Weights of a small mixture-of-experts language model, trained from scratch on English Wikipedia: 117M parameters, a shared expert of 448 neurons.
Below are experts of layer 4 (counted from 0) of a mixture-of-experts language model. Rows are named router (the router's row for the expert), down (a neuron's output weights, with its number) and show model dimensions 0-127. Each number is 50 + 10 x the weight over its row's rms, rounded and kept within 0 to 99.
Before each expert's rows: "raises" lists some tokens whose logits its average output raises strongly, later layers aside. This comes from a sample of Wikipedia text that the model never trained on.

# expert 22
raises: ",", " in", " at", ".", " the", " ("
router:39 43 60 57 59 36 63 82 38 37 53 47 53 45 43 52 48 35 46 56 54 60 49 58 49 37 49 49 46 53 41 45 61 42 42 57 57 40 57 62 55 33 28 40 55 47 44 60 66 55 55 66 45 51 51 62 59 58 32 55 52 30 47 34 50 53 45 55 38 57 43 34 67 73 56 56 38 47 61 59 51 47 56 51 54 44 58 42 45 47 46 39 48 40 27 52 50 52 38 56 50 36 47 25 62 55 38 58 75 42 70 49 45 50 50 53 41 63 26 41 55 50 43 41 61 50 57 36
down1:32 36 63 57 65 40 64 43 53 51 64 46 51 47 51 58 57 39 53 47 62 75 55 58 67 46 72 47 49 47 57 38 44 44 62 40 46 51 46 40 61 62 55 56 45 59 56 48 68 77 61 41 40 43 53 58 35 53 33 42 52 35 32 59 41 60 56 45 40 57 54 45 42 58 74 54 62 39 55 46 46 51 51 46 56 52 45 57 63 54 54 65 54 51 47 56 49 56 58 58 59 57 58 49 59 44 61 70 34 63 39 42 46 45 54 59 52 49 58 42 49 24 44 27 57 58 34 44

# expert 1
raises: " and", " |", " in", ",", " by", " "
router:61 51 54 45 61 46 53 41 47 68 63 44 59 56 34 39 33 49 53 51 52 53 52 49 54 65 55 46 53 30 51 38 73 47 57 44 35 44 48 41 58 64 22 43 59 61 52 29 49 32 45 44 48 38 61 44 66 29 46 68 41 37 47 54 47 76 42 82 41 63 42 40 35 23 59 65 45 39 72 42 35 59 59 43 65 48 48 40 45 33 49 36 57 64 49 52 46 62 63 43 42 39 26 59 55 60 52 49 37 56 37 49 55 61 66 46 60 39 39 40 53 52 71 48 47 58 56 39
down1:35 50 48 39 54 46 30 42 59 46 52 46 34 61 40 52 54 40 38 37 36 37 65 39 40 63 54 31 58 68 53 50 35 48 54 57 37 54 57 55 48 65 49 65 54 49 39 31 47 52 49 43 55 59 53 43 58 30 51 63 45 48 38 52 34 62 45 51 50 56 61 56 51 43 47 49 36 44 49 50 36 29 73 62 65 55 50 30 32 41 43 68 53 52 39 70 47 41 53 58 45 49 37 54 44 47 48 42 62 31 49 38 47 49 57 47 48 39 48 51 51 65 44 57 44 31 36 50

# expert 20
raises: " the", " a", " his", " its", " an", " their"
router:55 39 26 51 52 38 58 45 54 55 56 46 45 55 47 39 58 35 47 47 67 48 55 57 62 39 50 51 39 48 68 47 55 57 31 62 61 44 46 61 58 43 56 61 57 54 55 36 34 50 47 59 56 49 50 48 38 62 52 54 47 49 38 53 55 47 63 66 64 64 49 59 69 42 53 57 35 65 48 59 50 51 40 56 51 59 61 58 46 45 59 42 54 46 58 48 45 62 50 56 48 52 55 52 52 49 55 48 43 47 34 48 51 52 42 48 67 53 71 38 56 53 48 45 58 52 54 60
down1:48 47 48 51 49 39 47 52 40 40 51 42 53 38 67 47 68 46 64 49 37 54 57 30 51 51 46 38 42 48 49 42 51 62 45 55 53 43 75 29 44 70 47 46 38 46 43 68 61 57 50 40 61 37 47 51 44 41 50 46 44 70 35 56 46 58 46 55 56 48 38 63 50 60 60 53 35 52 53 71 62 41 39 41 75 52 47 60 51 57 44 70 38 47 38 54 43 48 46 40 64 55 52 54 61 35 63 56 46 31 55 49 46 64 50 32 52 47 55 38 65 43 17 68 52 51 41 57

# expert 17
raises: " and", ".", ",", " (", " or", " to"
router:55 58 59 36 40 63 55 31 41 49 54 27 41 30 66 52 52 57 49 47 61 48 71 32 61 41 49 48 39 44 43 48 60 68 37 42 58 52 26 61 52 23 49 65 45 48 56 63 36 48 53 58 49 65 45 38 50 70 63 36 66 42 40 59 70 52 58 33 53 44 58 49 43 42 68 50 66 54 43 50 27 38 35 61 52 43 51 63 48 48 43 60 51 49 34 59 42 59 42 67 56 58 53 42 50 27 56 56 35 50 67 36 44 52 44 54 39 53 48 42 41 45 36 51 42 32 54 61
down1:35 57 55 51 44 55 48 37 37 45 62 40 59 71 55 42 54 47 54 48 49 62 51 60 33 62 65 52 55 31 44 47 39 54 43 56 45 47 42 42 51 48 43 48 48 51 38 29 53 60 29 71 36 46 78 31 45 52 55 32 60 59 56 48 58 53 49 47 45 49 54 49 49 58 54 22 30 62 44 37 57 52 38 43 42 56 68 54 42 49 43 51 52 58 56 45 61 43 62 63 45 60 59 50 67 60 47 65 41 60 55 38 54 46 62 53 50 49 64 57 25 51 41 40 51 46 46 33

# expert 16
raises: ",", "-", ".", " and", " in", "s"
router:50 67 68 63 54 46 50 47 40 51 51 49 37 65 47 58 38 40 53 44 57 52 48 53 57 60 57 44 64 25 41 53 40 48 64 64 42 54 44 22 41 50 48 59 47 46 49 41 34 64 52 43 62 44 40 48 42 44 46 58 24 36 51 47 43 37 47 64 50 54 47 39 43 55 47 49 34 36 44 57 51 45 61 40 41 39 52 48 40 48 62 53 48 40 39 37 61 54 46 77 58 42 35 34 63 31 52 54 38 55 48 46 60 58 47 53 48 54 36 45 50 40 52 64 38 70 64 65
down1:44 49 45 56 61 56 58 37 38 67 73 54 56 38 51 47 49 34 51 52 45 52 37 55 55 66 37 51 47 49 47 40 53 42 58 40 42 46 34 52 53 43 41 27 45 58 53 70 57 47 51 48 55 41 45 45 37 62 59 60 57 55 55 60 24 51 49 44 23 48 42 49 60 36 40 40 45 43 27 59 48 64 65 73 43 45 21 49 40 54 37 45 70 46 60 48 58 54 54 57 64 49 58 44 45 47 47 43 46 53 50 52 66 28 58 34 47 44 43 47 39 32 68 58 38 32 56 52

# expert 4
raises: ",", ".", "ay", " and", " (", "er"
router:52 43 64 74 48 57 50 61 50 53 43 55 30 50 39 58 39 45 40 41 38 56 54 38 38 55 57 40 31 43 22 40 40 52 40 40 66 55 36 64 59 49 36 50 44 48 53 35 61 53 74 57 66 39 55 35 56 48 48 35 59 42 49 42 35 46 54 42 32 42 69 55 68 45 58 43 63 49 48 51 51 60 45 67 58 51 46 56 44 55 44 50 83 45 52 44 47 43 62 59 53 44 54 46 55 37 39 53 60 58 63 44 44 45 40 38 56 69 49 53 59 52 45 56 46 44 53 41
down1:39 62 43 50 47 48 59 58 67 56 56 85 54 49 51 40 57 59 55 69 48 55 52 44 45 32 45 43 57 43 51 47 56 46 53 55 49 45 54 52 45 70 36 61 61 43 51 43 53 49 41 35 49 56 68 56 47 48 43 60 46 51 47 59 43 70 57 67 53 51 47 59 58 39 32 63 58 60 54 67 49 49 55 58 54 42 55 63 72 50 32 25 46 44 54 45 39 52 43 57 57 46 49 42 54 56 49 67 53 68 58 37 42 48 60 47 64 67 31 55 48 46 39 33 43 50 45 52

# expert 25
raises: ",", ".", " in", " and", " (", " to"
router:65 51 38 23 53 40 65 35 64 44 45 53 43 42 63 52 48 47 46 62 52 64 50 69 49 57 41 48 59 51 61 50 46 39 39 70 51 33 33 54 57 45 40 55 53 53 65 42 56 46 47 31 54 54 47 35 68 55 66 40 46 46 48 38 55 50 34 46 45 54 59 61 54 49 50 44 55 50 46 38 41 52 56 42 42 44 41 55 58 53 47 51 41 55 50 31 65 43 64 67 55 50 58 63 48 47 50 44 45 58 50 33 50 52 62 43 58 54 56 52 40 43 37 57 42 60 44 48
down1:54 60 44 33 53 41 55 60 47 52 47 66 64 48 42 40 70 28 39 42 60 64 54 46 60 48 52 40 46 50 45 40 31 44 55 54 73 50 57 47 45 69 46 57 52 61 51 64 42 46 59 36 37 52 54 66 49 70 42 50 58 35 49 47 54 38 60 38 49 50 38 49 50 51 42 53 55 39 43 53 45 50 70 44 50 43 44 28 47 50 55 49 52 45 63 33 55 66 50 47 57 53 27 45 63 43 35 39 72 46 49 56 59 55 46 48 52 36 57 36 41 39 41 78 44 54 51 58

# expert 26
raises: " and", ".", " in", "-", ",", " ("
router:58 55 64 47 52 60 52 46 52 52 62 42 44 41 49 53 59 50 52 39 57 34 52 57 47 43 46 47 47 55 33 41 57 39 64 53 55 59 50 36 47 52 48 53 39 51 63 49 46 41 43 49 60 56 51 42 48 51 60 54 50 53 42 36 75 62 28 52 46 27 45 55 34 56 55 38 53 35 51 50 62 47 58 49 57 50 54 54 49 51 44 62 49 42 55 44 57 52 43 38 57 58 43 55 39 46 42 42 56 39 34 61 58 51 48 30 39 66 37 55 60 60 49 62 50 46 63 48
down0:55 69 62 54 40 51 37 48 43 64 51 26 47 48 49 55 35 58 44 34 30 54 47 61 51 46 53 61 46 52 43 59 38 58 78 57 51 45 33 37 41 58 52 57 47 60 40 60 67 64 56 57 50 66 60 42 53 40 51 45 50 42 54 40 78 45 54 54 58 47 63 64 65 54 50 57 45 61 71 34 47 50 65 56 49 41 52 53 58 56 56 45 44 65 46 43 50 35 64 57 67 55 43 42 61 49 40 51 36 45 54 46 52 53 56 39 43 61 51 35 45 35 42 46 43 45 44 45

# expert 10
raises: ",", " and", ".", "ing", " (", " in"
router:41 52 62 52 43 50 59 54 39 47 49 62 53 58 45 46 55 47 29 41 42 47 42 56 62 69 51 50 60 57 48 62 33 52 63 56 52 50 32 37 49 40 60 41 40 49 39 49 45 43 44 50 36 58 47 54 69 40 51 72 48 38 60 42 46 55 57 70 47 46 55 37 68 66 44 55 45 48 55 69 52 50 54 57 45 24 57 51 53 46 47 54 65 57 39 49 48 37 43 48 49 44 48 50 46 63 56 58 49 45 51 57 63 55 38 40 49 48 50 46 57 45 69 44 50 41 64 59
down1:53 31 50 52 60 28 47 54 49 47 70 31 63 51 42 58 42 53 43 60 45 45 33 65 36 45 47 55 55 58 43 59 36 48 56 59 53 41 48 34 53 39 50 50 72 63 36 48 64 50 56 53 41 48 46 51 81 61 64 59 46 43 36 38 67 28 47 43 55 26 46 59 44 49 37 46 41 71 57 42 39 43 36 53 47 48 43 53 41 58 52 58 42 63 52 52 52 44 51 62 51 72 34 40 56 50 46 62 43 46 52 49 48 71 50 33 68 29 51 45 67 44 47 60 43 38 58 55

# expert 29
raises: ",", " and", ".", " (", " d", "-"
router:42 62 45 51 46 50 46 55 40 55 40 43 34 51 46 55 47 59 56 47 51 50 41 48 52 32 60 49 48 62 58 47 62 42 59 49 45 56 51 58 25 68 54 45 63 67 38 51 40 57 33 35 42 56 59 44 50 50 53 63 47 41 39 87 63 53 46 42 59 39 59 52 44 41 57 39 50 46 57 53 47 31 62 67 48 47 33 36 48 32 50 37 36 60 46 46 45 54 41 62 58 44 41 49 59 47 44 62 49 33 59 54 46 35 46 55 15 53 36 67 36 55 46 45 54 40 55 36
down1:28 48 37 46 28 30 46 40 35 49 34 47 51 33 58 67 56 49 55 46 57 50 43 47 32 51 47 42 59 51 57 38 54 41 40 55 42 51 61 27 39 59 41 67 40 24 52 58 50 43 53 35 45 49 59 59 47 60 39 44 51 36 56 45 61 51 39 41 47 52 90 64 55 49 39 51 53 36 60 43 53 64 61 38 53 41 50 36 40 69 45 45 62 50 55 51 49 56 44 40 53 52 46 52 52 54 49 29 56 46 49 39 43 35 49 36 55 60 44 50 60 46 43 64 51 59 48 44

# expert 5
raises: " (", ",", "11", "23", "25", "17"
router:43 58 42 53 52 55 44 57 45 37 36 41 45 73 50 47 62 39 49 53 50 67 38 63 60 44 67 58 51 49 51 50 49 57 39 33 51 49 27 53 48 55 48 55 54 65 52 46 57 26 46 59 65 51 57 66 63 46 37 63 61 52 52 61 37 53 63 67 42 69 54 65 21 72 39 48 40 38 42 50 57 63 51 64 62 44 38 36 57 66 61 46 50 46 64 37 65 58 46 51 42 60 45 52 45 51 36 59 59 68 68 53 49 45 48 49 62 66 48 61 46 44 43 41 39 41 45 53
down1:38 53 34 42 63 56 58 49 46 54 52 58 44 53 48 56 40 32 60 50 57 64 60 47 42 62 48 57 56 48 53 62 75 54 48 42 42 44 50 53 58 55 54 48 51 59 57 55 39 40 45 48 53 63 51 61 63 54 63 53 67 50 40 49 68 52 42 58 54 60 49 36 58 47 39 43 52 48 46 56 51 57 42 59 64 50 48 54 40 55 22 78 43 56 37 63 59 43 45 55 59 49 50 40 38 34 41 58 47 58 65 74 59 57 38 40 46 59 49 52 45 47 42 50 41 38 47 53

# expert 27
raises: " and", " (", ",", " in", ".", " of"
router:66 43 44 52 44 45 75 56 41 55 37 69 47 57 58 61 53 71 31 27 46 50 43 38 52 44 51 40 40 55 45 63 44 64 43 55 44 31 50 37 49 67 48 75 48 50 53 51 48 63 39 46 57 41 46 49 52 67 52 79 45 41 55 43 79 46 33 53 36 46 58 62 54 37 36 31 63 51 38 41 42 46 53 73 48 51 62 38 41 52 45 32 54 29 55 69 57 73 52 77 41 60 53 55 45 37 36 41 39 49 53 53 43 53 47 56 42 61 45 42 37 41 41 42 40 51 60 67
down1:39 44 58 40 40 65 52 52 61 37 48 50 51 54 35 63 45 44 54 40 45 51 49 53 43 61 58 58 18 62 49 48 57 60 59 44 53 44 77 56 39 49 54 49 35 49 33 38 42 46 53 55 55 49 56 58 48 43 51 49 54 36 29 54 33 46 29 59 45 29 47 35 52 71 41 56 59 57 51 49 36 52 49 73 45 64 32 38 52 41 54 51 46 55 45 66 54 47 54 60 58 50 55 36 52 37 58 41 60 37 66 46 53 50 57 41 44 36 46 56 62 67 34 29 42 45 49 47

# expert 3
raises: " (", " and", " ", " of", ",", " from"
router:44 59 50 48 38 50 51 57 45 59 33 61 53 47 61 64 67 44 43 56 53 52 52 60 55 45 26 59 39 51 63 37 64 52 48 60 45 60 41 44 55 43 52 54 35 40 56 46 47 49 53 53 50 33 58 51 57 69 41 46 57 67 42 54 31 60 56 59 72 36 29 53 41 27 56 57 47 60 52 35 42 58 58 56 63 50 59 46 36 65 45 46 42 47 62 68 31 42 57 36 49 50 38 59 50 49 48 46 39 60 49 54 63 61 56 57 73 38 46 46 54 49 61 40 47 41 38 49
down1:55 50 70 70 58 49 37 49 56 53 73 45 54 68 44 39 53 62 45 60 48 57 34 40 55 56 55 37 53 41 47 54 57 39 65 41 49 53 57 50 51 52 61 52 68 47 59 53 61 49 51 52 61 40 39 50 54 49 50 71 54 56 34 48 42 50 68 29 38 35 40 45 51 60 39 63 47 48 48 53 62 39 66 42 50 64 55 65 68 48 59 49 26 45 47 46 49 43 63 46 51 46 40 45 46 49 48 63 54 39 50 66 45 50 50 49 60 49 52 60 49 58 65 52 60 44 58 21

# expert 12
raises: " and", " in", ",", " with", " the", " at"
router:47 44 58 47 39 57 46 48 36 47 49 52 55 44 57 45 52 54 35 52 41 44 49 43 55 47 40 33 58 42 51 67 56 55 53 37 53 63 37 68 50 41 47 44 53 37 54 64 61 38 67 53 54 32 61 68 46 48 42 50 44 67 43 41 53 42 57 55 51 58 37 52 43 36 51 41 58 55 58 54 58 62 55 53 52 52 37 55 37 54 56 61 62 54 44 47 67 54 44 50 54 65 65 51 39 57 50 59 52 52 51 59 34 57 55 50 54 43 39 59 46 27 51 55 31 34 50 50
down1:49 46 55 44 50 53 54 46 53 71 63 55 51 63 34 40 40 50 37 64 54 49 62 53 60 54 51 41 31 63 32 47 56 42 39 45 44 27 49 53 38 52 36 49 42 66 50 50 50 65 42 70 59 48 44 45 50 40 57 59 54 35 56 42 38 70 58 48 76 48 46 60 57 33 40 45 50 59 50 34 41 57 59 56 57 65 59 51 52 56 48 48 59 60 38 58 43 58 62 46 46 64 54 62 46 60 56 64 30 61 48 41 55 40 48 41 50 36 33 31 36 64 63 49 47 29 44 54

# expert 15
raises: " un", " a", " considered"
router:64 42 34 46 32 42 30 48 57 44 52 47 42 50 45 47 43 61 63 65 44 39 71 43 64 54 54 52 40 55 54 43 49 61 64 40 46 47 50 56 65 46 62 40 58 52 57 39 42 53 51 41 46 63 42 44 73 48 30 50 56 60 51 53 58 49 62 48 36 56 37 37 46 49 36 39 50 49 65 61 47 40 42 42 42 49 57 38 53 64 48 47 38 36 46 42 52 34 47 51 53 44 58 69 40 53 64 41 46 60 36 60 55 52 51 57 44 53 61 65 46 48 45 32 63 46 59 47
down1:64 54 48 43 20 33 22 48 63 63 42 41 63 56 58 58 59 35 51 63 33 69 32 55 64 42 50 42 51 42 36 66 52 31 39 41 64 63 55 49 42 62 62 85 44 40 58 56 54 55 43 50 54 37 68 60 36 57 53 53 39 54 49 52 45 63 58 50 49 43 55 57 46 59 41 66 39 30 51 30 34 58 61 45 47 73 45 35 60 48 37 51 54 71 22 43 55 53 42 37 50 45 42 39 50 64 42 40 45 48 53 51 50 37 43 64 37 48 51 56 50 49 60 58 53 42 56 63

# expert 28
raises: ",", " and", ".", " (", "–", "c"
router:47 39 47 43 66 57 56 59 59 48 42 51 47 50 51 61 33 60 65 47 64 61 47 48 49 50 51 46 49 37 62 42 61 36 47 56 41 53 50 41 40 63 66 52 25 51 48 41 53 54 55 35 53 61 57 65 44 46 40 41 56 40 49 55 35 49 40 46 62 37 53 47 58 48 55 32 42 55 50 43 40 40 61 60 44 63 39 53 46 45 51 45 52 35 56 40 48 37 62 34 53 60 41 51 38 46 41 44 41 48 55 39 38 49 48 50 62 56 40 41 35 53 53 45 53 43 38 41
down1:31 50 49 50 56 63 32 42 58 50 49 62 64 36 34 51 46 53 43 42 53 46 50 46 59 38 32 44 44 44 75 29 60 37 39 44 57 44 49 60 48 83 35 42 46 61 33 55 53 56 48 51 64 64 55 56 60 37 47 42 54 52 43 68 78 43 55 49 60 59 56 47 71 65 43 57 56 57 36 32 56 37 72 52 57 45 46 42 52 68 51 40 46 64 29 57 57 46 44 54 53 57 35 55 51 62 45 54 63 38 49 41 38 51 55 48 51 55 49 46 43 54 55 56 27 48 60 50

# expert 18
raises: " in", ",", " to"
router:39 48 53 58 54 52 42 45 53 49 66 68 33 48 36 44 54 48 56 56 64 52 56 46 56 58 43 46 41 43 44 56 62 47 43 50 57 42 44 44 34 55 63 53 35 47 46 44 55 51 50 62 41 50 45 53 54 38 50 58 58 49 49 42 37 57 41 43 57 49 49 37 41 60 49 61 45 48 42 25 47 45 63 58 31 54 64 63 45 42 45 60 41 70 57 36 51 41 61 50 64 41 55 57 55 49 33 62 46 51 48 38 52 50 64 45 53 56 51 48 44 53 49 60 50 46 68 40
down1:60 50 59 37 45 56 56 37 30 70 49 40 54 48 29 43 42 55 59 48 28 50 48 60 56 60 36 39 61 56 51 45 51 38 49 45 61 60 53 53 40 51 48 66 43 49 47 29 40 57 57 51 71 62 70 33 63 49 69 53 63 48 45 41 36 60 77 50 34 56 50 39 32 55 63 49 51 56 39 48 40 49 44 53 60 51 40 41 45 53 35 49 49 50 57 58 68 33 61 40 57 46 45 58 41 56 41 53 36 39 69 69 53 37 59 69 50 40 58 60 66 58 58 52 35 38 46 43

# expert 11
raises: ".", " (", ",", "i", " and", " "
router:52 43 63 55 59 31 76 47 57 52 62 61 56 42 53 49 52 41 39 52 58 53 59 33 56 63 39 56 69 36 32 49 53 48 66 35 41 31 40 58 54 41 48 61 52 49 60 46 51 44 36 53 42 44 43 51 72 45 52 67 54 57 54 54 71 78 44 40 47 43 68 65 47 46 57 61 54 45 38 52 40 41 52 33 51 33 33 51 61 64 47 56 48 51 40 50 45 41 48 60 66 59 45 44 50 59 55 44 65 30 51 35 47 40 51 36 37 59 43 38 71 54 32 61 54 74 46 68
down0:47 51 54 38 39 57 41 71 46 67 58 45 56 60 59 54 50 58 49 51 71 65 46 46 40 42 48 51 48 53 59 47 50 54 31 45 55 61 38 44 59 41 39 54 59 42 41 60 65 54 56 47 51 40 53 49 27 57 50 53 66 59 29 43 40 69 51 60 41 55 37 55 43 59 51 45 56 52 50 53 55 53 51 44 37 52 50 64 30 49 38 58 62 51 47 46 58 45 50 31 60 50 50 53 41 45 49 58 63 41 45 42 45 62 52 35 45 60 51 41 54 52 67 44 52 43 48 45

# expert 23
raises: ".", "is", "z", ",", "i", "al"
router:53 47 58 53 39 47 63 69 67 52 48 31 55 64 45 68 53 59 39 59 61 37 48 50 45 47 37 48 42 45 32 40 53 51 58 37 52 60 50 39 62 53 54 31 56 63 44 47 41 49 47 47 61 36 67 51 58 48 54 37 40 60 50 64 42 48 60 52 58 59 56 40 62 47 56 49 39 33 59 53 68 43 52 54 53 51 46 49 55 45 56 50 66 53 55 45 51 50 69 64 40 63 46 37 55 49 58 71 44 41 47 47 50 55 45 46 46 43 53 44 54 54 69 53 50 64 59 53
down1:36 45 50 34 49 49 41 43 40 52 57 41 56 59 33 54 40 39 36 59 43 68 49 44 45 51 57 41 47 43 41 31 43 55 62 66 61 54 34 45 45 69 49 49 56 65 56 58 57 51 50 38 54 45 55 51 26 56 53 51 76 69 40 53 46 37 67 44 54 44 40 32 44 55 52 48 67 42 63 64 44 57 51 62 49 58 49 53 48 44 47 56 64 29 49 48 57 52 41 58 51 52 61 50 56 53 61 49 53 46 37 55 45 63 62 52 51 69 52 42 66 42 47 53 46 33 51 62

# expert 0
raises: ".", " (", ",", ":", "/", " and"
router:42 39 41 47 61 45 57 38 45 29 48 34 57 46 60 62 55 69 68 37 45 48 31 44 25 49 51 54 51 55 42 42 62 33 49 44 63 49 49 59 46 43 46 68 64 49 33 47 48 41 41 62 54 62 45 35 60 69 38 21 47 61 53 49 28 62 43 50 38 56 30 49 41 64 69 34 51 45 78 29 52 72 44 36 32 53 33 62 70 52 48 62 32 37 36 39 38 45 51 59 50 40 44 58 44 61 58 46 71 52 42 54 35 52 53 47 57 43 39 33 49 67 51 45 50 63 52 65
down0:40 56 40 54 55 44 29 54 48 52 68 73 38 44 38 43 44 49 37 37 57 63 43 51 57 43 60 67 54 63 44 54 62 40 49 46 49 48 54 53 48 39 65 52 44 60 46 66 36 51 55 47 59 53 37 49 54 63 46 48 55 67 56 41 41 46 45 53 63 39 60 62 60 43 48 55 44 47 52 52 43 43 40 65 64 62 46 57 41 50 65 63 53 30 49 38 39 50 68 42 54 59 36 50 54 67 43 35 21 46 63 40 53 35 51 51 34 51 62 24 50 31 52 48 49 25 63 42